Weights of a small mixture-of-experts language model, trained from scratch on English Wikipedia: a variant of Muon for the experts, 9687 steps.
Below are experts of layer 3 (counted from 0) of a mixture-of-experts language model. Rows are named router (the router's row for the expert), up (a neuron's input weights, with its number), down (a neuron's output weights, with its number) and show model dimensions 400-479. Each number is 200 + 30 x the weight over its row's rms, rounded and kept within 0 to 999.
After each expert's rows: a language model's description of what the expert responds to; "comes after" lists some tokens at least twice as common just before its tokens as in all text. This comes from a sample of Wikipedia text that the model never trained on. Tokens count by the router's weight.

# expert 15
router,171,186,201,182,210,205,201,222,154,186,260,202,181,179,170,225,192,171,185,177,219,145,140,155,198,259,202,251,212,236,214,243,260,244,206,189,204,161,214,229,170,212,193,214,199,197,95,221,183,165,195,166,208,203,139,195,160,181,139,176,223,216,204,189,211,167,205,228,171,207,181,219,232,204,209,160,220,159,195,185
up0,209,180,159,223,199,248,208,193,225,194,186,217,184,191,164,205,215,201,203,246,181,95,209,260,187,166,227,238,204,231,165,184,220,202,279,194,219,256,188,226,207,192,195,207,204,183,238,202,161,217,206,261,184,145,177,234,176,206,229,180,195,154,199,227,196,196,216,196,263,210,169,199,116,218,203,208,188,188,196,174
down0,191,148,216,210,192,163,234,200,211,167,229,228,264,219,160,198,138,204,207,202,232,196,191,210,188,175,245,286,228,207,166,197,160,144,226,188,266,204,179,202,239,181,230,222,221,196,203,206,259,243,185,179,208,198,195,198,209,242,160,198,241,198,197,118,165,149,142,195,210,177,223,260,149,198,208,222,191,180,173,227
up1,190,236,168,257,148,196,222,247,185,220,202,275,199,245,207,198,174,181,193,176,229,219,235,288,168,187,242,197,257,170,209,209,235,205,214,185,168,195,177,172,181,187,251,243,213,217,162,197,180,233,226,211,192,180,173,170,202,193,174,211,222,166,179,223,276,183,182,261,201,225,188,193,197,232,199,202,178,192,203,170
down1,190,237,207,157,229,254,241,225,187,258,190,170,165,198,152,166,219,167,195,226,188,193,220,194,210,181,258,232,223,184,171,250,209,216,211,165,294,209,136,203,262,140,203,208,208,194,216,226,189,196,153,205,222,206,194,209,166,208,160,172,197,229,200,151,221,241,172,202,186,232,154,186,203,214,239,181,218,182,167,183
up2,238,167,200,199,190,244,208,224,205,205,192,197,172,209,199,197,203,207,193,150,177,181,201,164,208,194,196,172,230,193,194,210,182,175,200,195,202,228,191,230,175,183,160,213,194,173,174,201,162,203,209,246,120,228,195,194,206,195,131,203,225,204,176,231,187,184,235,218,201,229,142,203,189,208,221,155,203,160,179,221
down2,209,157,205,221,181,180,190,232,142,244,183,234,210,168,205,198,197,197,228,179,151,183,283,217,209,224,177,179,179,211,175,210,207,234,220,164,234,211,222,188,176,244,192,186,238,178,170,181,197,166,178,190,166,199,156,205,161,227,247,203,187,217,221,261,204,193,170,235,173,197,169,238,220,184,218,229,185,209,219,186
up3,180,180,189,183,206,253,231,224,200,191,229,204,205,242,187,227,206,205,233,106,153,177,115,193,211,178,192,194,195,175,190,163,213,186,192,198,214,204,177,169,191,187,219,203,155,212,181,180,172,149,214,184,257,208,215,191,230,246,238,186,211,220,175,152,179,166,238,154,162,211,247,198,202,160,172,208,233,228,172,189
down3,141,202,232,208,194,216,217,164,188,187,185,167,228,223,173,233,220,212,240,178,208,209,175,196,217,180,172,215,186,183,221,188,223,206,166,192,220,187,158,222,142,174,206,199,235,174,212,165,199,213,196,201,173,212,149,193,187,243,210,196,108,192,192,178,219,162,186,228,174,165,187,207,203,239,191,178,198,138,232,223
up4,235,202,185,190,140,218,216,155,215,205,187,192,247,218,173,161,178,206,251,165,218,166,208,232,198,138,210,239,205,178,192,176,194,160,205,228,161,158,202,223,181,245,226,182,196,130,190,192,175,203,200,208,223,176,161,227,137,205,172,240,226,247,218,263,216,219,188,215,213,193,163,241,201,202,177,234,214,218,207,189
down4,214,173,191,173,164,172,184,201,149,269,182,180,229,237,171,155,246,211,188,194,182,197,251,254,166,210,183,162,146,188,201,223,237,191,201,244,201,215,217,246,215,181,254,146,180,172,187,210,209,209,168,261,219,190,184,237,236,194,188,247,180,208,192,182,228,206,244,242,180,225,157,227,182,189,225,189,248,193,241,170
up5,206,220,180,113,178,246,156,231,208,191,162,220,217,166,210,186,217,230,167,176,233,215,182,259,163,184,197,164,233,238,126,198,174,232,162,217,181,235,189,245,188,211,257,277,197,239,149,181,193,214,184,147,216,221,213,213,165,143,171,219,177,205,251,211,218,155,211,237,219,194,182,192,259,194,195,157,204,197,200,234
down5,203,178,210,192,224,191,182,174,233,185,182,190,159,176,228,154,223,180,212,209,201,194,187,201,173,117,272,229,214,228,163,193,152,198,177,219,184,195,220,187,238,170,191,194,164,126,239,202,192,228,215,207,216,213,212,177,179,191,192,241,252,198,270,227,174,179,171,208,211,185,181,193,179,177,201,184,201,181,169,188
It responds to: Line-initial structure tokens: the pipe opening a table row, list dashes, bullets, paragraph breaks, and words like Or, see.
comes after: "\n", ".", "=", " =", "\n ", "  "

# expert 25
router,154,221,278,234,157,200,196,209,160,218,254,229,206,119,174,160,202,212,212,179,139,147,170,178,206,153,206,185,234,190,188,213,113,218,190,220,227,165,188,255,214,214,265,216,235,230,186,183,156,250,146,184,161,169,261,230,213,262,211,187,206,235,221,181,184,210,192,229,252,199,186,206,168,130,217,225,199,125,172,203
up0,251,216,212,253,213,173,189,211,224,217,196,208,248,222,167,223,201,174,219,180,153,229,192,192,208,161,203,190,191,178,240,181,193,244,183,221,170,230,200,176,157,218,158,227,175,179,174,183,152,189,210,241,207,269,213,173,197,207,239,193,235,260,191,184,219,192,238,171,229,142,232,186,206,198,197,225,166,210,191,209
down0,207,227,209,195,124,204,223,227,238,181,215,194,187,234,225,185,168,177,174,177,155,181,228,215,178,159,154,199,187,225,206,240,204,236,285,225,215,168,226,163,223,161,196,217,198,125,242,157,207,246,202,188,174,192,243,200,159,174,168,203,182,142,209,188,239,183,251,208,216,218,223,200,191,194,188,172,257,189,162,193
up1,209,212,211,191,232,193,225,246,193,237,224,234,116,130,199,151,232,205,218,175,227,210,193,230,232,192,167,201,235,167,203,207,223,239,187,194,209,220,189,175,210,196,242,212,218,212,176,209,135,195,238,192,211,210,205,182,189,150,236,188,221,143,225,192,200,184,228,205,210,217,179,240,201,214,229,228,224,137,166,251
down1,217,188,210,252,210,215,228,209,186,198,202,194,204,211,215,223,200,224,182,197,158,174,242,173,205,221,230,186,241,196,155,163,220,182,225,206,162,247,157,215,205,158,240,198,194,174,232,252,250,191,168,146,216,212,83,171,259,199,241,224,197,262,212,234,276,197,226,180,173,214,229,198,236,282,198,179,226,222,186,197
up2,141,255,198,185,160,131,173,224,239,209,150,273,196,251,214,207,171,260,183,208,180,174,162,180,206,144,190,196,173,252,185,196,231,271,208,165,147,200,186,172,224,197,193,206,211,213,222,197,162,217,155,190,203,219,171,238,176,180,203,253,177,198,214,199,181,155,199,130,156,157,195,194,162,241,230,207,204,207,188,212
down2,149,206,301,163,245,167,196,196,173,212,147,222,228,218,186,239,186,184,245,169,210,194,142,231,174,169,164,163,212,166,219,149,205,189,208,141,194,190,166,174,191,204,206,232,161,184,251,207,221,225,293,206,193,182,191,158,171,143,165,215,193,192,186,228,217,145,177,193,160,202,248,205,227,201,228,194,221,174,206,205
up3,180,200,209,169,223,191,200,256,229,189,230,258,203,214,258,186,151,201,173,234,226,263,191,128,201,212,238,240,191,221,237,244,234,240,197,177,228,183,208,247,218,189,187,208,174,127,171,217,216,214,210,183,171,225,240,197,246,205,210,185,190,211,155,171,145,227,191,204,277,207,208,188,219,237,186,151,197,146,191,229
down3,167,167,218,201,245,196,180,214,186,229,268,224,190,136,241,221,167,215,182,224,128,201,221,195,174,217,211,212,197,214,223,218,210,215,213,222,243,223,225,195,275,224,171,181,252,122,193,187,175,201,254,205,226,138,180,220,194,180,196,174,216,281,216,174,158,227,196,219,175,216,251,237,214,162,238,192,211,191,189,201
up4,211,202,231,176,149,170,200,231,182,180,189,210,207,219,259,185,198,207,168,187,181,194,202,146,182,156,189,232,184,185,198,202,240,168,189,211,184,221,209,185,216,202,212,242,156,151,174,173,154,210,176,172,165,200,166,188,226,244,172,179,131,153,199,138,196,220,207,222,225,178,206,198,187,206,179,224,195,172,168,161
down4,193,192,224,159,205,194,262,205,207,141,236,171,200,206,155,258,161,232,219,158,238,155,224,235,186,240,187,233,219,244,163,245,223,193,245,224,121,169,161,213,225,196,214,218,215,197,137,195,192,277,194,219,156,255,151,243,241,244,195,221,200,220,131,242,185,209,224,202,190,186,244,202,251,209,192,168,208,233,236,161
up5,153,249,187,183,215,188,194,236,231,201,206,169,216,225,227,215,192,216,178,167,223,215,238,218,183,211,236,189,213,223,263,212,228,175,181,192,184,227,200,165,136,197,207,208,222,216,239,161,192,210,203,226,218,255,249,183,212,235,248,217,218,174,149,223,109,202,215,148,171,207,211,210,188,162,228,183,187,181,195,155
down5,205,226,213,282,209,164,196,231,198,234,198,172,183,185,254,211,269,166,195,206,200,209,184,198,255,230,233,218,201,240,192,242,181,189,177,248,219,277,171,233,170,249,253,221,195,164,215,224,183,239,198,209,161,191,239,193,175,189,214,204,187,205,212,152,210,234,255,235,162,168,188,214,235,133,246,200,182,198,174,179
It responds to: Equals signs in section heading markup like ==Media==, and capital single letters starting names, initials or words.
comes after: "=", " (", " =", "\n\n", " \"", "-"

# expert 29
router,184,191,235,256,186,150,199,208,168,219,275,195,244,220,194,205,201,188,198,188,188,188,198,149,193,297,184,212,209,200,220,212,143,253,189,213,207,262,213,210,226,174,167,271,158,185,192,206,178,200,200,160,258,212,232,182,201,217,233,237,192,240,206,152,162,194,276,204,213,164,178,256,223,149,188,228,195,207,210,239
up0,191,172,195,209,194,187,147,165,229,202,198,212,192,270,221,214,192,220,192,202,198,213,243,221,203,237,225,199,163,176,214,195,161,196,169,188,216,199,198,212,205,195,203,215,237,137,182,206,220,156,221,165,219,178,215,169,220,235,178,178,174,165,178,158,207,208,222,223,210,155,186,179,204,223,129,140,205,201,195,144
down0,232,220,218,181,164,192,190,168,175,94,168,192,238,249,206,180,225,203,137,187,202,181,142,198,209,226,174,138,197,222,175,213,208,188,199,202,226,229,129,160,223,213,175,196,169,127,171,230,223,204,234,214,246,220,212,200,193,191,180,183,229,187,209,176,141,223,168,161,200,168,221,209,200,190,276,237,198,210,228,151
up1,98,175,175,204,251,215,210,201,215,197,245,212,253,206,189,193,225,195,165,179,245,213,185,173,222,204,220,208,193,181,223,159,244,167,200,201,195,234,196,194,282,219,214,258,224,212,194,203,265,163,189,215,286,255,258,203,177,212,172,208,208,200,243,161,162,206,193,246,146,181,193,205,166,136,222,210,179,199,152,176
down1,171,163,175,273,194,220,192,194,145,191,142,177,220,203,226,193,225,107,192,256,219,157,217,229,179,166,228,188,241,221,222,211,164,186,178,176,213,204,236,266,197,223,125,211,219,196,227,231,166,198,198,266,203,192,164,185,181,198,178,246,237,191,161,144,226,231,247,223,176,187,152,190,221,216,167,179,188,188,193,180
up2,214,170,251,197,181,213,200,201,169,175,206,195,178,222,195,166,240,206,210,165,188,173,195,230,189,209,200,150,228,219,159,217,205,204,227,226,195,196,194,229,216,152,208,170,170,251,215,188,158,224,175,203,218,152,209,211,198,211,249,179,167,235,225,217,179,158,197,185,224,181,196,196,226,167,220,175,199,213,232,219
down2,205,194,171,154,227,167,229,173,218,145,174,192,230,162,208,187,224,137,183,249,211,183,229,200,191,204,183,208,149,186,272,242,235,172,231,242,169,208,145,156,167,190,175,233,181,229,187,234,210,185,199,192,242,186,184,190,202,212,245,179,223,229,173,182,199,223,184,182,219,208,156,201,218,156,243,198,201,183,218,216
up3,179,229,204,217,219,205,135,208,188,195,182,189,142,197,197,195,246,197,219,232,188,161,179,222,195,207,169,208,198,185,177,201,231,200,187,210,158,219,192,229,234,224,204,189,158,213,259,255,243,169,199,174,192,198,254,230,223,213,271,217,188,184,156,175,204,232,220,221,171,211,219,161,293,191,175,226,192,214,193,196
down3,178,212,214,274,250,184,211,186,214,208,195,180,194,168,227,242,192,214,140,172,228,243,157,235,202,167,229,212,199,169,172,225,177,169,190,204,214,213,252,206,163,197,193,233,149,196,145,214,173,250,232,220,207,216,198,144,244,158,211,203,164,189,223,239,202,187,210,192,167,183,171,195,140,202,236,186,226,230,187,218
up4,196,203,328,224,201,164,242,261,117,220,150,237,193,201,214,213,200,190,177,213,199,206,205,200,176,188,176,226,220,202,201,182,173,210,227,214,211,184,196,176,223,230,227,194,244,183,190,220,184,249,190,165,156,241,171,191,217,183,241,220,162,153,225,199,224,164,238,183,169,211,195,173,195,211,213,192,163,222,222,224
down4,192,126,179,143,181,248,197,190,183,219,216,204,182,239,165,166,178,202,269,189,188,211,230,177,239,204,189,159,218,169,205,169,253,165,232,179,207,176,242,211,150,187,200,257,152,203,210,221,231,249,185,183,204,162,204,231,225,222,255,215,221,213,225,186,202,236,200,192,187,197,208,214,243,170,168,182,304,200,235,184
up5,235,218,152,270,170,222,165,189,201,190,195,239,179,157,212,205,213,194,191,219,202,221,225,239,193,210,208,179,263,195,247,174,148,194,223,216,181,228,235,192,199,207,230,165,203,164,188,176,232,180,211,229,218,177,204,175,220,200,218,208,229,195,208,193,134,152,307,221,161,223,203,209,251,185,201,209,181,201,208,148
down5,303,243,224,210,187,186,181,166,200,204,194,181,233,256,207,182,164,195,215,173,245,184,193,209,193,238,215,223,173,191,226,225,199,201,213,218,197,217,170,175,201,159,141,179,100,199,149,135,211,192,180,271,200,158,150,191,176,180,183,211,240,189,175,236,173,162,191,224,238,246,190,202,217,164,194,201,251,224,209,183
It responds to: Articles and possessive determiners starting noun phrases after prepositions or verbs, such as the, a, an, its, their, The.
comes after: " of", " in", "'", " to", " as", " with"

# expert 26
router,202,242,169,203,140,208,204,200,199,230,198,239,164,227,232,198,229,224,181,216,228,181,185,202,190,176,190,178,170,155,179,223,225,194,176,215,221,201,186,243,173,203,203,175,177,240,166,210,260,227,196,227,264,208,234,199,253,222,186,226,215,242,216,219,185,221,202,195,212,211,210,183,231,148,178,167,179,215,249,195
up0,175,211,189,223,198,170,210,198,230,193,176,247,216,186,215,208,204,167,139,198,183,217,233,188,210,182,204,235,213,152,255,224,218,172,175,233,174,185,204,250,182,240,211,228,168,170,196,160,203,240,168,252,184,184,149,223,167,272,218,182,174,239,192,227,192,210,190,235,214,201,196,152,194,228,147,241,206,209,194,233
down0,157,193,209,216,197,196,195,214,203,259,218,160,228,184,185,159,309,152,211,151,215,226,193,175,149,177,179,168,184,201,223,184,243,201,132,231,180,215,201,170,200,229,172,150,173,192,163,205,221,242,213,213,231,193,204,229,243,246,192,243,226,231,246,194,210,226,173,204,187,213,167,168,194,231,171,154,225,177,164,183
up1,213,211,270,215,188,200,200,192,174,197,262,177,175,215,192,206,269,194,230,230,199,152,226,221,199,215,160,179,210,172,239,195,159,149,187,187,233,145,188,220,210,208,217,182,167,193,237,273,191,157,148,163,185,188,230,219,233,205,230,246,171,171,163,186,161,230,228,199,149,196,180,268,199,218,180,211,153,178,219,201
down1,184,176,208,171,207,215,213,212,202,182,190,205,153,187,211,153,187,189,236,231,190,227,193,174,187,184,209,197,225,189,211,130,230,221,244,175,177,183,220,142,196,149,204,248,142,203,229,201,209,191,210,181,212,175,210,165,257,204,172,145,198,222,215,178,210,197,163,231,187,201,203,210,217,146,228,167,198,199,233,192
up2,233,157,203,248,215,181,192,202,199,248,202,242,240,204,245,175,223,170,221,200,183,182,207,241,153,177,186,182,179,195,156,180,192,157,192,198,173,194,211,156,220,205,198,194,148,170,213,220,225,256,166,218,199,177,246,182,222,155,237,201,231,213,178,267,214,191,176,197,229,156,226,163,209,170,171,198,176,217,157,174
down2,177,216,189,166,190,197,207,200,187,213,221,220,202,236,157,222,203,186,175,245,181,262,226,225,163,210,221,199,179,197,192,232,182,201,162,254,153,210,159,148,159,259,195,166,185,209,176,246,190,173,210,183,169,185,214,201,178,237,239,227,210,220,161,158,187,208,253,215,195,190,205,240,129,168,257,238,228,260,192,200
up3,199,182,190,251,292,213,227,215,269,189,263,181,146,161,167,184,198,210,198,178,188,121,193,196,236,187,226,214,225,174,162,197,253,145,248,212,224,189,215,175,204,214,194,178,248,249,203,209,224,200,187,183,211,153,245,218,239,172,212,211,225,149,166,228,271,183,209,174,150,183,200,162,203,206,195,232,229,136,217,185
down3,209,163,92,181,155,209,186,151,217,231,216,256,236,211,159,230,206,202,204,212,219,229,239,226,206,206,218,202,178,183,199,236,188,195,177,251,205,187,140,224,235,147,249,175,191,176,225,243,214,147,188,199,215,192,218,244,234,211,221,206,235,239,184,172,219,188,167,189,244,215,203,221,184,172,169,243,191,128,196,185
up4,150,175,191,282,183,215,161,199,215,165,117,173,189,209,171,188,161,208,215,185,220,193,127,235,194,230,263,149,196,231,250,258,162,175,211,183,174,228,191,189,147,216,193,204,224,246,217,162,221,153,150,213,206,171,168,215,208,232,175,174,200,207,229,219,222,201,200,225,197,182,157,189,222,115,114,220,206,235,199,245
down4,159,207,217,206,242,181,222,186,209,177,169,197,158,242,214,181,173,174,205,226,156,172,157,227,233,179,165,232,241,227,176,164,251,167,203,219,254,218,214,222,221,197,230,224,181,200,169,212,186,185,152,163,155,217,178,194,209,222,217,233,243,181,152,220,199,257,112,161,251,208,196,196,177,204,199,195,251,172,179,204
up5,214,162,176,209,182,172,207,215,144,228,161,194,205,207,208,230,228,223,231,219,167,222,150,164,185,140,212,121,213,226,178,192,226,230,199,263,206,250,194,195,200,213,165,193,203,196,209,173,225,173,192,249,168,222,208,144,160,214,164,211,189,246,204,202,193,158,183,227,228,183,205,148,260,198,228,226,197,163,250,195
down5,204,253,210,191,247,216,234,197,170,287,204,155,192,240,225,109,244,230,218,174,225,226,250,162,180,193,175,198,176,166,244,176,248,117,150,156,232,164,201,211,228,256,154,210,185,227,205,234,248,243,219,172,169,182,225,222,230,210,197,163,191,223,231,231,215,191,184,199,188,190,220,202,217,180,208,226,176,161,202,175
It responds to: Years in dates and career lists (2011, 2020), section heading equals signs, and verbs like stated, "for" and "as" in biographies.
comes after: "\n\n", ",", "19", "–", " (", " in"

# expert 5
router,197,214,165,229,213,200,198,228,230,204,187,210,227,163,203,197,177,227,168,222,202,167,159,235,211,234,207,164,241,252,189,191,175,201,213,210,205,122,202,183,259,181,191,198,201,207,152,262,193,234,207,200,255,185,266,231,272,180,230,164,152,199,257,187,170,151,159,183,134,188,174,203,231,217,133,204,171,185,233,183
up0,257,226,190,177,192,183,211,248,235,210,198,184,153,200,292,183,214,216,173,232,170,193,227,222,217,214,205,172,187,268,154,164,219,190,199,183,151,120,247,192,214,208,210,206,198,214,170,195,246,204,199,177,204,228,203,230,187,243,226,218,190,226,204,261,255,206,212,200,203,191,260,207,160,247,223,236,193,236,190,168
down0,206,194,240,254,202,222,165,210,229,158,188,190,223,198,152,168,149,205,203,230,194,188,187,172,231,200,259,202,186,208,159,201,219,179,187,282,183,216,155,205,198,192,254,187,170,218,222,136,201,137,200,210,196,195,200,217,219,218,188,196,176,195,202,201,193,163,150,197,168,136,286,215,234,208,210,192,178,173,204,197
up1,156,177,162,264,147,193,156,195,145,206,217,202,129,189,247,145,183,209,196,170,160,173,210,172,241,217,237,236,178,230,196,192,172,178,197,202,203,195,187,180,194,205,205,238,168,191,190,180,217,220,190,255,183,218,249,227,289,217,150,194,212,187,182,177,129,190,196,154,191,188,183,225,159,240,211,218,214,215,149,209
down1,148,255,176,188,162,230,206,240,211,187,149,204,198,214,131,210,214,200,189,156,199,155,129,180,191,231,201,299,187,194,219,168,226,208,208,204,137,175,146,140,236,218,177,216,221,243,215,239,162,169,142,224,181,175,166,222,234,228,200,224,184,144,176,147,178,239,203,194,195,194,165,230,196,224,203,219,162,130,189,127
up2,223,260,211,168,144,172,116,168,198,210,144,234,205,216,204,202,230,247,159,165,178,207,225,214,205,189,209,203,193,265,244,206,191,225,217,217,216,249,210,211,291,208,199,215,195,195,244,203,265,180,181,238,198,152,209,189,190,169,187,167,189,133,280,200,208,197,220,192,146,175,216,196,240,232,213,181,170,199,184,174
down2,214,214,214,216,254,170,228,209,164,166,191,166,164,186,216,168,187,201,223,258,178,232,213,207,167,225,194,217,214,200,189,245,175,210,153,233,197,193,188,220,190,193,231,180,235,191,225,177,184,215,217,249,210,175,236,208,170,144,151,201,183,218,183,220,202,211,166,185,221,191,192,282,188,228,217,204,216,157,217,240
up3,163,204,213,228,204,202,173,207,182,204,186,238,230,170,175,179,162,218,218,192,231,212,180,134,158,215,138,201,178,202,177,174,200,197,179,232,219,204,178,162,301,170,171,206,225,168,203,151,209,220,216,204,240,196,206,187,251,260,180,188,180,259,229,208,187,175,181,198,143,173,208,147,172,127,153,230,201,166,184,193
down3,181,202,172,230,186,224,182,178,271,208,143,179,211,194,190,224,195,171,228,236,180,173,171,193,187,194,223,216,201,194,196,225,194,205,240,157,225,215,204,134,210,212,162,257,171,185,193,193,204,247,212,252,210,221,220,195,200,177,156,232,186,227,155,219,172,206,196,234,229,171,188,195,197,257,160,209,153,217,196,194
up4,218,186,226,175,286,194,213,198,211,188,169,198,145,194,162,190,189,157,195,214,200,231,149,209,138,194,201,165,237,199,174,210,219,176,254,221,217,201,205,211,178,224,195,202,231,180,155,227,215,201,184,221,215,229,229,222,152,193,241,215,175,284,226,224,207,178,180,162,173,231,201,173,212,241,180,207,205,211,200,181
down4,249,192,200,218,169,181,225,174,205,199,138,298,153,225,153,165,157,189,193,137,200,197,221,181,194,145,167,262,202,191,191,187,162,179,199,240,146,185,185,165,126,245,156,218,220,204,212,185,200,190,201,179,213,221,220,192,186,219,253,201,191,171,209,202,234,226,212,191,228,228,223,258,171,192,164,162,228,193,219,229
up5,175,177,232,252,179,187,199,219,249,195,140,187,174,196,248,203,217,167,186,216,192,197,188,113,212,160,203,254,213,206,167,210,244,174,231,209,191,196,176,200,222,194,191,192,216,225,215,243,158,208,219,244,256,201,116,162,220,156,179,180,133,239,213,207,156,180,190,226,141,200,234,181,287,191,218,165,192,198,195,252
down5,196,199,170,193,199,183,192,202,198,208,224,222,170,195,173,190,269,196,155,205,155,225,198,238,212,154,194,189,192,232,161,210,205,222,159,180,179,234,192,176,230,187,203,195,229,218,179,216,246,199,165,249,178,155,271,172,182,174,164,195,227,219,207,203,179,186,195,244,185,200,165,161,214,191,225,170,155,259,186,193
It responds to: The word "by" after passives, credits or deadlines ("Music by", "by 1950"), plus ordinals like 2nd, third, and table header words such as Team.
comes after: " |", "-", "|", ":", ";", "ed"

# expert 10
router,200,202,251,180,212,202,223,183,165,205,242,227,221,170,182,174,191,202,230,176,199,205,176,213,174,218,203,198,188,222,185,213,178,187,200,244,210,149,200,175,167,171,222,200,262,220,194,222,245,211,144,184,216,120,236,234,243,198,251,140,134,224,199,179,216,146,206,243,191,219,190,252,188,176,194,179,184,171,246,202
up0,173,203,198,179,165,225,223,191,212,180,200,228,201,185,211,230,205,194,212,199,215,221,206,170,197,232,202,191,200,199,210,200,240,228,236,144,232,243,190,175,221,191,169,214,205,210,251,168,221,232,178,222,163,140,181,180,231,193,177,202,172,185,176,246,221,175,226,197,194,178,224,118,199,170,201,179,199,208,183,246
down0,215,254,225,231,191,225,199,181,133,193,176,184,207,196,184,185,204,178,208,246,208,213,167,207,205,188,177,163,174,237,151,175,185,190,175,216,243,168,144,200,172,236,203,208,183,278,191,192,235,196,157,217,228,183,201,233,225,186,139,166,162,138,178,233,154,194,153,173,207,166,176,188,191,252,201,130,208,240,199,163
up1,190,212,193,259,215,179,153,211,305,201,196,192,125,184,219,182,192,187,184,217,148,221,243,221,205,221,193,163,205,163,205,220,230,205,222,208,172,163,209,170,199,186,229,210,138,172,212,195,179,185,199,230,231,216,140,185,196,172,203,173,238,212,194,183,218,231,168,216,188,192,258,285,221,249,235,249,205,233,132,194
down1,176,182,234,241,203,191,200,235,209,188,175,163,174,182,183,175,211,190,233,202,209,224,220,209,204,185,210,198,206,212,200,213,233,191,242,195,206,227,161,168,227,202,213,215,148,215,249,208,187,185,223,271,193,213,174,214,243,236,170,184,157,162,206,188,181,241,203,149,240,224,190,213,249,209,204,196,202,170,208,205
up2,195,173,176,190,188,192,185,202,208,222,197,196,227,199,177,210,205,200,178,206,170,267,218,224,212,219,214,259,220,212,160,199,227,192,194,140,174,217,210,216,178,196,235,197,203,167,193,183,155,178,257,188,163,173,242,183,203,141,199,175,215,147,194,255,215,190,233,204,195,214,214,270,237,217,195,193,184,215,243,197
down2,221,260,208,205,283,143,188,151,215,229,198,209,221,165,220,179,148,193,219,158,211,149,227,228,184,180,166,187,172,202,225,197,192,184,184,208,192,221,185,230,154,201,168,187,158,201,208,236,230,248,173,189,216,160,187,180,189,175,253,171,212,169,158,185,224,200,125,236,246,199,241,213,165,186,199,268,223,198,217,231
up3,229,218,158,181,169,204,223,201,170,180,204,167,124,228,239,233,196,239,200,163,131,193,226,209,197,205,230,213,199,222,242,210,197,146,204,226,196,186,194,226,172,161,181,183,185,213,188,201,200,194,192,234,259,187,239,210,216,184,188,179,167,200,209,248,134,208,191,153,241,176,172,149,142,222,187,96,221,222,184,202
down3,240,259,223,179,228,222,195,202,254,155,196,206,193,218,209,206,229,225,159,163,253,169,238,225,199,176,216,173,270,280,198,148,203,226,164,239,185,269,202,127,220,209,225,186,184,214,185,270,191,249,214,213,123,217,227,199,186,238,270,245,205,213,191,213,207,181,130,220,171,216,206,161,210,169,183,235,219,154,238,221
up4,152,260,189,242,285,215,177,223,182,178,221,216,180,195,189,174,229,194,210,220,191,205,206,159,216,201,213,230,222,147,218,203,203,171,178,206,241,229,206,189,188,200,246,175,202,240,198,299,177,276,219,189,209,200,212,235,228,185,150,212,138,172,225,224,231,239,199,197,189,208,213,182,206,164,183,193,135,190,243,219
down4,179,193,201,157,249,201,207,209,213,163,237,211,214,206,226,170,229,231,208,208,225,169,195,134,177,163,214,186,237,225,175,143,177,140,193,223,203,218,182,143,222,220,239,194,212,156,199,175,244,227,208,204,223,174,221,265,210,238,155,248,146,274,267,207,218,151,215,194,234,231,189,185,201,188,234,199,196,189,150,153
up5,206,207,197,225,251,196,190,189,213,206,223,192,173,129,198,175,188,218,175,206,202,207,204,139,193,187,173,145,197,221,219,187,198,231,213,235,186,202,263,138,161,201,215,207,186,171,213,194,174,196,176,151,236,234,158,167,136,168,177,224,165,188,134,210,210,160,197,166,170,208,192,238,179,234,179,210,209,139,172,226
down5,143,192,229,238,200,222,206,221,218,203,216,209,205,184,209,201,202,234,143,216,169,206,166,191,210,173,214,200,204,221,193,184,162,228,268,137,225,144,207,229,191,160,176,201,213,193,174,213,159,234,215,188,185,199,221,197,179,178,183,268,207,112,182,155,184,191,182,207,279,218,212,204,207,182,198,210,175,227,181,194
It responds to: First pieces of personal and place names, often given names in lists and tables, such as John, David, Bel(fast), Ash(dod).
comes after: " |", ",", ":", " of", "-", " the"